Experts of a small language model: 14 layers, vocabulary 32000.
Below are experts of layer 2 (counted from 0) of a mixture-of-experts language model. Rows are named router (the router's row for the expert), gate (a neuron's input weights, with its number), up (a neuron's input weights, with its number) and show model dimensions 0-255. Each number is 128 + 24 x the weight over its row's rms, rounded and kept within 0 to 255. Numbers have three digits each.
After each expert's rows: "mostly gets" lists some tokens that are sent to it at least half of the time; "gets" lists some tokens that make up at least twice as much of what it gets as of all text. This comes from a sample of Wikipedia text that the model never trained on. Tokens count by the router's weight.

# expert 24
router:125118073160156133211115102164119081117153155089183114109148130171131087166109136120129135142107127101120104116170147132085132096110136061101138113133148131071115129144167137104106126141096134110132112112117095127132120130120135145142157164142144070175124140107130123078091090125132161126116110085084088132166097152160118111126133123087111097126149144090130101117117124106111143089110147136136120108095166138106164116114100139086122132118138103119144134095111127129090129125110149149091175123108118088093160134136128148119110139156141155112128141117119072078187097129109099106118188149134114123167131132135158131125109100156122127131101167162114137139127115136132122120127105134124123121126097141124116106116123127143121126135130123122109119162112148178144128103156162
gate0:094097130119122141135110170108206122091114163105158157156128138130098107116131149133146172155109109149090118124116142105091149077100148127103127141126160142150143120149099131159136130161091126158074116123090154146162107127150143132125109104128138110132150129098105134143158107111110066100135116110118127098114163133095113169115121124115104107122152139138130082113135105103098111085106120164127145151095134091150137088152119130143129127104110092090125149121106136108081138119129122092145143171166123115112113143146118148149105131132156128131113134144127123120098137098137147108095115142141143148131133107171146087106079118115100145135046125108166127132153115135122151130128141155127161137082111140124132175130151099115152082139196166109148081130089109156185120138125115
up0:139097108145119157136121154102166107131104122127154133129076147124115120124144102153109140146079134154154165069133101113133177090109113138113101124121135128135149112151112136153127145174098111138081124152121139133151096124172159130128108106086109127123130130146120142122138119118129105156107145155124102145139182115141103105124146144083114123139147160188117104088153103098115108110151127158112114159130116069149151103164128108084130170109123112135115128129113143124094142126153128132135149128113106148141160105112137144174108106132117152150073138136139135102114156104139127125085113109137105169155144116145141116110112126133078122148088139124126110120133077139112139116073140130137168117061134149080195164103162137134154109150157164128136094156101160112185093109106168
mostly gets: " the", " The", "The", "the", " PA", " Por"
gets: " the", " The", "The", "the", " PA", "La"

# expert 1
router:181128135080155156109128097119114081135140111057091110114171133146130142146125134121141118123127147121120142081110116130095122131157146110072123151123148087174106125121129148087086142132135130148120152098089137127080129126106121118101155120198124122175090113114127166126120112139121130137134090117109134126162113119123114124123066134121144111099136139133068153118165113171118091151136117116120117111144118157091102116107087119130149131155153142119155132123145148130134126131098117146114158152152111128124116135128108116090142132139135162131110161130101165104127137132184152156080101190132171140139110136141075132147123088121132098126147131154119102163147107120137139143131111127188148131140163154114079128109138104186122139156086107123135143117101133097136066108155112
gate0:120102116146124137071130067146078088102144088091133187119123107127106096138121169131120109169115099142137113111182098085155059141142143104152139126118138144143127134133145110104146152123140138121095109057080154152137150120155108124156127116112138128125121179124165126157103121137130147143137138123132202169167137138096095094152146164131152127099166123102095166115148095124137092108100127086113132180138100112153126149123155110106135108129157144103127134145107137159147125161175118170102117127161102109146131127110154113124164143138144146144126168093123143121105144132164147108147137157139124138076119140129111102169112147130158168099091164118149148140101154126114103105150127123125149110102139145099139131118154111132119115111109095134158145123110147161098116124128140
up0:121098125155096132106119073140085104107146080120120173123114107137106111118134118134138110160108117137152151133146107085143056162132157104160150129119135130120138180146144114124153134104159123115108115094100155156140123151138099136174144130078128112133158169136147123129115097134148155109133139125107190160133130145118091103142135167132124126085170120102084157125159101118163085093107108088110140166124078116141114144112151128149123101132124114083097130143089148160149136170151114164093122138189109115196125139132159144110150134145121131143126154106145147142124129146133133100137142174148138143053124129150115123154099144151137160095129153124155148132109157118106081090144107125130160126115123139147105141112147104123121097102114103092160137119116153170118122100144126
mostly gets: " first", " only", " most", " third", " First", " same"
gets: "th", " first", " a", " only", " most", " second"

# expert 14
router:135145108121147125124122143153097144170146181155070091103156115134179132165102103116112149120132087117119107115105135143151160099149134102173104121142152177164096144143115155143087163148117102147071125111102151141102102080108123125149158140148136131119122143132158110120143107129118123161165123097125143147111115122090128129156134091100144117117137133139100126140145102129137106165136113079108133122116119121123202104109079128119120096112124111120162150158126135128121149153105129145138136130116090110123136118140108109127150194109113177128113144164114088132109166117137110139123135165137154092120106102155188136120128112152140147151146161151109134147054104134074136144095113134149149128139103081193103127167110122120109125151117093172144130137138121122114118111154092
gate0:157090128131143122142123139104118124098120126115115142119122151143143172130109155139128064119151115127107114136134125095080104121142140146160163166173132108127127158156133105136120152112154156138162170179100176148142090112112128142145085122084133144164174125131121128120132134162159120140101154087125125130121140135166107108077113110135096146141138111112128187128156159140146168171063139110120180151132128126115166137120185147173155124108107112140136113120137102115188158145126159143128096122150163123148126135183106130156137125128161115148101160133148110110161106147120172152165157118164139128110135115158157177099148146122099095159140125140155127139088128151141109142093147129127139127112138108137192124143143152136127115131174106155115111129104104106132125084093139
up0:112105104124138140159124157112150114103155121130107158116136140135149144128113122169106062117160152118101126156127131096092139117148119164168168165184140131131111147146115138128131147146154155126168140163123155147161086105145122134126088108093163146140172103123145143132119146154137115122110157083121115101126137131157127096083118129093105172112141111143145182140146176147156166150070137097127169143133135122117142174148182168170160108132097101114134106120137101100167146168146149133125113148164148128129148128196124141177136116105139128147100129125140121113168118131103147157146145111169131113122129115139161169072147166099125099147131136143166095140083116141146127153085130124148136120116143123126175136124156154144123144144150119168111114132115106141139093093106143
mostly gets: " Bha", " Ottoman", "Women", " beetle", " sq", " Bou"
gets: "s", " was", " ", "-", "'", "S"

# expert 23
router:139154112114164126133130124168096133129151154144076073082133124132161146157099117099123136119100131109123116109100105127147120119166145087140113140145147164169103169116127176115089160146100105165086116131128159150111117067132139133128161145116124142114115137159141112128126104112110138133139118089127142161121117157118127130161122138097128132113124115143112114131161132141123100185152111090106152120111124141117194149099094154134099110111153138141166131148114145122111120148119116164143145134120100132096143165162114092116130162109133176123121150143132083122096156121127104137116112141145148093119123103153190149114139095149170152134150142141109104150056098157083150143113112156146177128143106078167082129175120109152106137170140080170132128135112112139126133106156103
gate0:153108153127180130116102146137144124121081125147157177133129120082162128176127136089177144122099107119112142098141134121111140098156114185148162132100142118124192123170104136084157119160142140086144136124111087143144141143142167105141120069173149153130155145177112153163143148146167123145121129147133115165121114137101089113132146119132141121137131188113123139090146126139169125149145140128079169140118131161146140134093131109142107115118164080157131104106084132112113074155091116120116115109127110129122152094153142108129093118145135121150122119148125099153102116155155093109112123111084134092131153139113138112116100125122098141136155124140199180142112092129084104173155113114129137116091145143131127163139153141151149116126150134128129160118095132111139087123114119
up0:133106152128112103113145150135147134122076154127163117105113129063124143131166134089131108150154111156100141119119164116102120076117116169075160126138112132153168140149118131111158058114137143077136160117129073105175128158148164076163156073139118139147148136137104133130115132156121125154162154141109132167145123148105115138096146124121116113111094145158137128163140080123187111144113144127130118163112137138130143140119141139116105127073141103150158111125073122143136124139093138124157123120140087107090115108126154099143121125129162152165119114125130082108117150121160116106091109094066129119089134139110148143168142118123119131154143143127161162107117129146114124121116106098149156126124144141122141154108179165137150148146150092135130174141120145146135122120133053
mostly gets: " bullet", "Jo", "gamma", "With", "with", " provides"
gets: ",", " 1", " a", "'", " is", "A"

# expert 21
router:136129096091179083137144191156114120132165136169113103102133118143165114115113129152082108102118121152168143132122159165122119075137122149094108161120096121140147145117113127145119140127111071127141133116118091127126153096108123108154132120149153100156153114120133122121107136119139129141123150075120118101139147129152128092138150144140057152101132127142122139113075094169121128148135100098104107129117091144141206125095115129127103117107139149146152197108147137147118127146122125128126132127117148129132121139162117117112100135115130186124115106094130065104132124128142154105143093098135113101144102105087118131094118099150121096124173125127144072130100090156153141106131131152083162140167100101164108093156129100075117149142168098141146112145123129095109146100116141
gate0:135120138089100102143138153119145082113123149088160077134172087130070169123174122142099136180096120123140118108129137127099104154153103156135116111107150135157101146125099142142087142147138138133124124151121160131113151154161156127114099107089139106171120117111111090156130141113154120108141150115115146100167131141175097138158103159114085131114172148112138176135131080132158120134131145130140092128101090128111142109148155124124125118134140142132157151105119069139092120145136128138133140096223142110143120105170142110103152129138149108156143177083120129130149147151115142122122104137154129117165116133110092129088123141160119129160077162129156091102140136115179124103118081123125138094109126102131146150107158146139102151144111148135077146137140127131102125133076150
up0:143126130083089128164135167142127105089102129112166083137156096122092163126174137166117112180094124101130107110098142087071071146160101146160124105118167158160117150154089117129104125156146118130120124113125157111126151145140164126114115126125130096175120126157151109140123143123150121121149163122121158117163120158150098139173123135126068137098161161110154160105129093125139074148141151121132113150097099159101144125137145122114121118116166118108174132112100077136102102140136125118152155094191161112138120105136158105104146131134119124114130171089118124126151127167129131135133117143143117117158126133107110123094136145173145117128092150150143107132164157125142144091122085131115146108100095125157152139103120140137131118122135151098086143162147133154104105151057153
mostly gets: " To", " should", " Cam", " GK", "To", " Bar"
gets: " to", " |", " for", " in", " into", " –"

# expert 29
router:137150126112115078104141153121123167107167132146139094165083150102116146120144083166134101114098117109136139139162149177157133111103140087142129118124102134115144108105158159114116145114089109109119094164080132137108088164121115164131083125133111149162183112141182139101140075140116145126135130161115114095146179121136106110158120102070113134120137128108161132130176105168107145111132097101145120143128124140122096158114133113073145131118113102116126135163132145145129123133155113158126090109124115123100118120089117111168138152089153131091120108159159075109108143083096118132129073119106109114152122169132150085145121114109138144128118165139138145126163143118119147138116100127109122136111087099104092166135091137129097148144177168115135083106132109136130121139075136
gate0:146100111112127117111143133109145119099094125118137086141093141163163105141132107141129112118084167094151132147157150128105078185157159152108171115154147119122123112088159124135143113152103099150146104120102066139126104103139135143065152089148138171139112129118100132143089123117146133114137103159133133103124187112151108091146118148095117093160152146096169115184140119104138158123101109138089113165155099119140127143110100172143146097155105148105110177150134148115139136144107153104119086144108131116107139121096134137127109110080147116112144143141127118106140160156151118134159114170112092129146116148153154123148149139177115102116093085153160128131131139160148134104120137163148115111127125189116087150133135091144124116113179151104133099145105149110131082165108119
up0:126122099122126094153127148112154109111096149114154100143095140139116081140125129141121114085082136100146147144133137124107077158123149159106120126127127094119141121116143119144112117167106131139128103082109075154145120127140129109096165097130126178135158158104129119127114147114170114106168099148151120126127157147147104111131129114085142096134170160114162096149131129153090150111092103146084118145161112111137113139133126185140151096182128163127129145149129154142143143127151148091166091127099110136104147086091141107156132084068144104122121156153116095106118157112136112144159118161118114136130119145124127137176148142181116095142115096143162134139158145144168132117105136166111128104162110195124093132125113089150091083111131140105134108133103149109123080175085129
mostly gets: "ation", "ization", "aged", "age", "ness", "ity"
gets: "ing", "ation", "age", " this", " who", "ity"

# expert 27
router:144146173134132111099112120162112112161197154121123113120110158108088172146137141111092147146146136102145124115134093131134142102105120156162143110126124122155156124096118169125108151101163136143126150067103146110113127108159139127140113109116131175124140091095168123068162100102144120104131151120138136146162157165144166150137102139136158116141117134138099154124133154094135142176095110086145105103115120138123131147117093132112133077114107111159144105152139173139155120143089134127102150180146062123087105114140155157127126148110157106110139130116145105131104149168118128154137104065132170123140137106140125132145171119120143164151100115121138181087113132099152125124125091112139065151103103148093126127124122127117186105159134093147114121146142130093108131157147146
gate0:126128166120138125127172135118160128158135155104094145136131123129168151133147125108112112143107106135111137109141118134134118119087129180120129119068171149098146157106117095082111147139128099132136110056191124169129154156126077114127132095136109127132150128155159087112136094120136140179121111139154118145109148112120134175155132105113130097156074156097082118161149137112153121097125143121123107084127126123135133089160104124158128108123135129128092111185157093084173123139139127144142098161113089115109087111142126153118120114120121131093133131159131161083160140187147095165132110111111151125129190116090110135124136115148137089139110116105128136137100111130102145143154089146120097150135128121100135127128132125079129132137105140109061124145154111121178137085137108
up0:149105176127152128126129119121148127138128155062092155155119096121152153146136142100129120134115115102114146107115137134110125120107112175141113118090169140087140140086117093062144166152147116160146092049174131154109135124118099139104101080119081117163157144186152078127138110124118137156107118152121143183092148113124127169146133124132137119149096163095082139123151134108152092143110168135140134088123136149136135090146150120161125096125120117107109149164180094107181128135121125161122119156125097121108107135137130122136093131150129144091137146166122139091153126174136123135157146124105148137129170116089145111138123120156120092137143124126114139140124075160096132122121124138147085137130146116098130115111134122112094095174137146139062111113151120107136125115126133
mostly gets: " (", " =", " (1", " [", "{", "("
gets: " (", " =", "(", "\"", " [", "{"

# expert 3
router:119120146072113090121104144163120153131123114173110113144091124135102157123121145121141154115114122136108130086155140161126108170150118113145107151129128154124124119146108095079151137131165131153113137127065129110134116125138094171172120099141095118100148162111143097138137134122144124105102153130119127154106104111086120136129162144124148091096137118124134094126169153133094127081116113113118154132120146127114192185128101121114113100123198155102175122102125144100151107125168140122168110152077144111138145150160137136130155148104145157137126153147112092150109191119170146160143156153137128124153153136108190139134151121150144142122146175146143089173084140117139139112132165142109138115129145099139100129108139095180099119113154126190124147123118121153150132113172146
gate0:112130141158158154132108140132155142122092136141145120089126144137111145138108125094147156132095135114101139083157131099070126129145117121100145111167169101128125137133120112109156116096182095137108114114137125112133097127115154129150136136161131131116162105111132125141142132107162139118152153128111110088150147085106160143129131168081156140111146114111105130128166164121152096126105155130131112138138173099101178134138120093116149108158109177087172094096087169113123149119116135131146172167122126085152156119157117145151096153153131128103113156114127055135150102132103110123126130171123164121131118093144137135173118129131107125182086127089111134135090133170108156130168111164148115115104173118170119126111142138152117080169109128154105127114109091161159078123162110
up0:111133142103166133140091149142149149085116133152155104116130099110115139168121106115144154120111117120079132100150127096093121123124120098101165093186156129131117148107143116110157091109161127119113093102121131125137081149110147127135123149142120113148169093115130121128151137094124134107161154117135106083165163054127168120092120175095149150140118127130114119162147149099131086137121170101149102157091170099123140140148154109122148115152093185127150083115109146117115163113124131126145178162117165091170146132177103164141138144133144117118120128116122073131155095143126113112134124169109162088115132108127127136148116124099123109182113153074141130134132106164091132129156112152132112107132172148146128138101153113169108085154087108127105131119133123143127097122158108
mostly gets: " C", "c", " c", " 0–0", " sc", " Sc"
gets: "c", " C", "C", ")", "s", "ic"

# expert 11
router:124139110155168157127149141161119131128131130168143106129147092134138136177108106094145154154147143095161130092114180112113117117130139121063134135157126135135131134129120154153065165157153041143141160139102128106133133128151100081127135119160099128161107138078124106183089147138132111134118090151109065121127082127117145130153108124149136141123155168115062160156094165163114087154126132140157163134114126095103130136159099147132130124150136128114133123197131144126134123133168116157150141119135123112097083140130117141105134152121124126124171129152136140099102140112097181107150158128134143130124147126144098117113141156108126128101078136113118124089132111170118147094124162134137176147146088093125110174119128126138124149117106138137120112111092162124111098125153116
gate0:130144154114142153150154133147158129147138128162133099151125115198114125148146120133131152170103095182134150120115160113146071132132130151143145139121113143117149103136155125182097145152134130108144121139135116107125148141144126102123090104143101166115141124145175102152146138161103069170097134185128116147108171133118156128098152137169121121143151150154121150173107168119153138124119134159119137095094126091116129120132123124114137125149095121107159125138151152108149132127118122174120102079113118127068155132094102173152125137087155160140138134149116159135152151134101119109079168095128158151100144110130103121128123128118111159112146103130137116121154130109114118132098124101107059151123069122125104159124110153163146137117142083162127072088114143127170079102132086
up0:107121175118136137156158122160159139117135136164149091135134114188131108135157133128151143149100106173140135123117133116152079127120141128130160141109127118154148129122154129169096143130117126113145109120156121098123135132145122112134106107156125158116156107123147125142134115159115071187132143196091103149123162114120140128101173113138138086123139146153134139179104170114150132106111112165101133091073124109129152135135114151106157126118101132100163129127164151126162117125121109181114113105124125154095137105087126153150155137071155151120139153157121165140138141100089127115102160091117150125110154119112096111138098142114111191128146106116135123134168140089120139136088121112108068135150097109129106136103101161166102117132138087161121103109110146131184071091123090
mostly gets: " Their", " Sen", " Big", " His", "6;", " caus"
gets: " |", "s", " her", ";", " his", " a"

# expert 8
router:160148112099137083126130109160106139133131126147102139087170122113190145148134122097110119172131129160106124057125127120132128115159070132100126141090111146162129123165106120127091153125111130147135135122103122148135173081154122137138121135106126136134118118128189134131114108145099141139089144074120168136077092121123126152139132159146150156118106128116103131130119128119116104108124094094154155140065107140141118099153119135126138121130166145125147098096129155113110125102095111139143115118125114111176172145146110107122132119121137096155153152135129146160131192115137177104134130128078138120114116111159108095186161131131123121160149127156120149126080173146133139159146104110165100126104084099142114159105144121088134136151128118061141104088138111123146130069160136
gate0:130163171173148146124122104093108068172115121115145098092147108141136166101143116149138084135088119124148142129165146110122103111115135121119103102125120084100096125106111112137129120133061155135158160124128127127111161097112165160114127177123164094185149085121158098095144140130114168130136153113146114136149127096102156105130125121109151134141114122119113133130176137123138191105115164090149121158109102133146137106152147124150120127135113153112109084124164111153148183097111154139144175132119128132117110086071147128121080104164133122135172153088093106120122092152114097129112095144136097133142161141144098100137129125156098119124140134135138116115116159118133136172152129117165127185118122138123117144101134126151121124141157096103101111133061105165124127109106109
up0:134138158180164157135116107113123050160124108133144093082143099130172132121139117104127121140094128140136137120147126153106104101117142109110106097114107103113103140116110131127122125145078133133147158128161125135138151094111159151118118180159150097166167130135163093105173136102138171116093149129146112147140139087106159102135127117087133133125120138097115145132170138111124179112117151099148133147108128132138118110165144115152117116151130166137135109105176100148123199079090165140161185158112122126069088100085139131112086106150111128150174146082091138112098133172122133106130111154129099150136160144141123124150146131107099130135139112111108127117142147143151143158179131124133097170108126141114124119112128119149137116129139106095140139155063109172121112124128131
mostly gets: " such", " known", " well", " used", " available", " common"
gets: " ", " 0", " not", " known", " such", " used"

# expert 4
router:170139136123133132110108112146133114127141123084094075135156104137114125149150138099129129114115120126130142106121125159160125119139124088142108134151135133165101164116132143110080157122102154129130124155140147134130118111150102088156134138131133119099100146131090104140141105091168124096159148164131124152142147101121172155133156121107147094139151100122117110131111171092166112094137135122097118134150169169113195137140149116171108144101178151143143170132142135137126125119101150131123123155120091118120131138138105098126149135171114157129132063123092073080148176122129101122081135137132077101103121108137154127113143098158111208158160186175142101125072087132144157108133123141094148144132107146148117136134103109134094143141138087108109095148179136121125130119121132
gate0:151121149141126127137140100134107154117095156139141145105123125115125132103119141120142106104109171103119165113090183120144126092112126166126103150111088148143161123185123137100130110137088167153176148103139089138145160112114136107117123096176153126143111130113102150114161169127089126115149135126122093161151129150129092160111122113133134133136124112116082110158173147099120143139131082129104140135113116124213144196092147107167153134159105138116143120122130087163117077131140169146159137115120171153122173101080097132136104115118137163130142148084153138102124119114163157162134096091145117147137128122159153170143118125121146141130139093137113138144132152095126166158125088087117160149100121162125142165124119114135117150131128148133121155122085095136070108152110112
up0:133125138142126130148160142134139125086123178138132147123113127116135158111143121127140106110109152113109153106120152106135156102091096150149119142100111166148131134220144155096111135119070159128168152119141084160121159139101130124116115101158152137134084130117087154148147158117111098126146168127154110171156134129120084156117144130132128148170127111086095148151151133117110111141139117103143104102179091117193139177096146120132171162158094144082151117128143106150113085146123150101193118090106141137148161103120105132125127117150139155142152161085137124122150111137143125170145145105154128171134145120122147126140137135126132141144129142130085103128136146067146152134146093098132172134092099138126143178143136111169130145154136140105124166116100095132099106135119102
mostly gets: " •", "|", " Patrick", " Personal", "    ", " Spouse"
gets: "-", "|", " •", "In", " a", " -"

# expert 17
router:138137177106116107122123107135121130136089147119115081135125155096167127130129156103097143162105131141142147137103122155114135145151170131147139122158166118159124120166098128115104119100126091151084127144143133099122128134125106126107167137155145109075133139070097086141184130120100134148134085132185122130158167164101150116116121160127155094125166121122144084147152097110106106156150167084065169110122127155099109115142157121115125120128135126116093130113079136139149136162142102116112124144132127158157141143157128106133164135119135140112092116135100098134118164113165160144085150110157146148128105140140131147171088151101141162115094111135125101131171143155097168125121143150154100130121165134130146182147130126136126086140188141172098059125119120112117134136108118
gate0:145109145103187101143161143084155121137129118128134170140081111119139106135146168110076104154124153130150116171079104149095124133160140085161135139152139135166161162139095105133128121139113137177122144134144130180171120140148163124127124096087089165143128124110147140107140136171100143136145125150133186132149124140066107147126128106136124109120086116140122107129102092071128108137114095131127142172110118135167140123097148146103133147126126098118138133137117103116164125124146126101118087095159111091132142160127126166123140128134155126138125107144147151074118112144146110104166106131106126155097125112114117176144155148157124145128131160113145127106178113135167122125113086081196117110160087118104095098136117150107104135127123114163178099146121120161171109139124124
up0:137105147102164090145162158099121155129147128131095168155099126168123127095158136140088100163127136133150106199113110138115123135161135093165109154158145116166152152134070142134142119122135156155133163165129121160140149160122189109139126131093101127165144150120139128072135144136129144107141128128123190167154097145092085148159106119120122097138095156106137124121101101103131122156115105170120118155096130137156127129106147165144139131123130107131132131135151129107156132129161134118102104104138112109112160155136143160126143164126153122132108114106143143103108112139132109115160118126113131156080129100078111153160139150161156161110114158127156116133136117129150117153111096121161136117189119128131109078111111121108120172165133098193168098113151111166187096146117125
mostly gets: "\".", ").", ".\"", " MPC", " 2012.", " NC"
gets: ".", ").", "\".", ".\"", " El", " L"

# expert 26
router:131170107103157087115093120175115143114163135113084101117123159128176131159116116098138117150131103123131103107122097121127144130150163109136132160152140136163100175131121156107087119154123082172092114133130127118120154087149123137157157148117117139140124167172149108144124124103085127142147123105108149125108144154101106111171142144111159117118131134128128105160138149160121107145121137094095153115108149143118162154068085106116108101111124104166134139129146147122117147139163116141131154121112069154103147147104138097130133147142158170135139165149105114157117139099137117119117133142129153111155108109145179113079137147169160144144164145113108162138109089163090097156129120139165153123155104066132107122183103100155100168199140088170137121131128113119124116120145126
gate0:109119161103090136093173154142156088147136105109126151115117129176147162117110139112152135160144118158119120106148126122105081162141117063149129142147101157109121119125138094123116121107135132141137124106129108070139152101153113128156132125109164096104144134150129146164078136115117127178094136154120148095118096080106152101139101119133141110114113142103086106060134116148123160147117163107088122146112135166147112167108177104075170157130144136113102132154137102119176138137130139109133154107114109107139154117064122154120165104164126111121122121137126095149133088143100136102113129148153094130137179143137162106092122116160127083164144160124134183098142127133152140112155130169130121128097127126110141118110147144131137140120157105114135135095161138104120139199132093
up0:057138150121143087122188145103159127120162155134115157099105090130153149158170085117165095120132101153098133130142088162129142143103150152199119141134122102136097092107113130170100117115135132108155149140096140100139135100107105155102164150114130135104167092210168092154112151113132106158116166122153145131150101137143153117134100149136140096136152142118132126119130145162115117121088162145108133145089126138118129117084167079113154154152147116124081154132133118119178141122125144099155136127095117127138133088071140136103119089152124113156112090095125142161137097129081096125155103138127124143126151153122133140088097123119142125128132159125158144091129090122109158094111125156112112116092153131094134106120140114125105143131124150110105126132150107091145145147126154
mostly gets: " Total", " Votes", " %", " Number", "Species", " Er"
gets: " in", " is", " No", " A", " Total", " November"

# expert 6
router:110113124093152108122125106151109149145142180131143139116161103147126140103133124162166111127129122183080124113118114134146117124096119149119129075098155126103113134107147140118146106110119143103166131117119153137125113106104100121155111136179136084111081110169146154172089125132141160146126115113076123138150173091117084115170140138122099061113108154095139126135136112144152072094132153109128157115086137114161134121143164144163139153140117107122138101165130132120105135116149141113180139089139152143077085141136142103118131174124148136105134122139144135164115122149131137129070147118151153112089158140098122170125137111067119131113110122095095175156089133146141127144120082132131117155145178167121172127126126160147097105138146139095165151121125123165099118115143123
gate0:075082152143132067111166080145125134119160153117134137187103097135133102096176103121151154116152178100100123103108146113105107118114096115116155118122157137078110147112147172149168130137122092117142116115149104168144130119135157106163106121156158125149142141122161157198141106113133138121170140120107107135099111133150139161121117111144126127143177149139134159103137117137130182125133107167106118141128144122125135096145132164125128133135102162101152150126109107128174133112121126133124131129128139130114083133134158137075141148080125099148123076137107109171137122094114096120147125127061130101131131167096114157139109122151159141094133131137160135129164146145120129157144159081132106188117115120131164134164122135115151093124163165101151132094094119107114142150159108
up0:081091152154144109115148088124143156142145145116098129180091117131155092136156138100153154105149170088064115109119109106119142123065132130104130139140153142109120158134144155104133185133148131122081114127162120148149132145142141110133128114139138106125137145124165136174143113119167142133160152113110094147121092142123098165097111071120144107153151146152132152090126123110170171142112110146109159096085148139088162102143154141124120147090142141120160129114095125127166141129124131181119100110128136118124112082114157156124118121114137124138131103141083094154104125139135076123169120140089151120158181163103102147109126145150144123088144138127156132154148151122115163125119183115106131155124122151135201130147111129101140108117172121097150109111110102131147140132140087
mostly gets: "It", " WIN", " Microsoft", " RUS", " Chevrolet", " 100.0"
gets: ",", " it", ")", " was", " as", " States"

# expert 0
router:158142148094139149103128137114114119151136102148118100127119145094109181142125127154114135137136128149104145135126139133141154128126131118131126133130132156168173149093132103154186105121091150140073170135101126120131158139147124118110136152052141169123082094206118138079170087173109171139137141153132134143104127087107168117137136161118083161101102148149156101117138109078110121166147084130122094103097156132130127113084126099134140061131162113165136152110124133094108137121157148135124112098129091148136156159151132112158117152107147103133133095114116121162110139155144117124122093156103142135144123124134123123134126148168139131122148141083123141135076145092164134161150154116144105140132127147101143071112125143154127148165135114114119083107104139144102144149109159
gate0:103129097127138151083147131102158168116127113122153156173116070145127169122144115086127142147169147138120095109150171144088073123143115127106115100129120112126131186162142106149120134154139161124093059106106155110135105123129107141124133116107109140117129134091135133083086120103092120149103153130115096137107107136106116122161098174117109154157151104153128156095100088161137123137135093069161138149085093133097118111134150149120168132132118144156126138095152118133162115129111123172130135115131144154154125153077170137144162106129113164165141096145114135112117145136121137125112145116123144110171145124109125105090103083133177108128124173114136126088137150135121192123146139112078088124154082115134134124132147153164106094138149136153128110155115105144154141140106118
up0:130143119100151119154157120136135098114103149126153137155139091103134171116170140123127144163155164146119137076136127117084069131150101138141117150127124140135127159170161113109118105164115175141164063124125163099141112146146111133147143103158109174152176169118115150079123093135116127174116139105109147132159142205077130124141136124084142138121119123105097142087100118115185119121129132087147118137122151093150167126145151139125179130133115122146096122141128115127128129081095115127135144117128147138146127141158158183161140131147127148143128122121138155166124145158117115148101138139140126112145104124140149102118053100099153126123161141108135114118088117137130179131126126136121096083115136139119147111132157121147112148145148106123109100141107138109177087103144191
mostly gets: "===", "==", " ==", " ===", "====", " Mc"
gets: "==", "===", " |", " ==", "=", " ==="

# expert 31
router:089137141126184160111093175126127131114115149141149074088129114109142114117122118155167129100152135137167110127103147112123123134136075065140111145145111157158134123125148162095094142162112107171128116130101134109125120135159163164133147158168102100091155147095129101088138149108120134146102149131103131120094159120130172120136134103158163160156131127088093122143130102139130123126149100138068134127109147129160137105115095142129116158112153124137112111126134098143142108156096097155177129101124147153095096099194116113109103088126129141127142095133125072122134135114160187131123104134148103137144173161141140159117162123127148104090164182120115139127121069110105154110116138143156150141105123137136144107100119118155103098123130126146157137133129150108096177131088097
gate0:127124115134137155169161172148150126101116090138117157170118131095117176115111112093140123153149102114120081102094144139101133088138166107105146128136064124155088123103134139099114103164111146106162127121126144120168178115161113146125091101151128119141119143118123164114136144132114127125117127172149130136140133164151151154093107185135166139104131130141077151088112119093113132154089147155104098127142130127127098149114119145120113126109147138114138148100118135089156139153130119119156115111143132139136155079107180129139126124173119160181125118121170126124166163141158115105132074118079114153157128155109135099142127138110166090117151111133115161106196115111108110127120133145123101078076183147114150083120138137111096106131159156121141095161139115142161138127134125
up0:165123141162097126107164153123163149101159121123118128129124141147111139138136172063122121170089130144071101131131136116104134107153116078177142151136086147154138118114104165146135152118107140116145092131140100091127153074181130113131137082169106155135089100082156130100131111121168089133119146129132129138132120144146155158115103158098118108115140143131095128120121109115133175119125136108127107185134142104141151147102125123146141107130134136109137142148149111097135123142138152099115119136108130110139089117096118128167141174128092134124141123134127122114162139139125152113110074103072116158119156132121083094140109152160142117146160129158164163102133128127144134107143131112149052075098114138101150085107140093111095131143166166100156094109103115157173128150126150
mostly gets: " and", " or", " &", " but", " e", " et"
gets: " and", " or", " but", " &", "/", " /"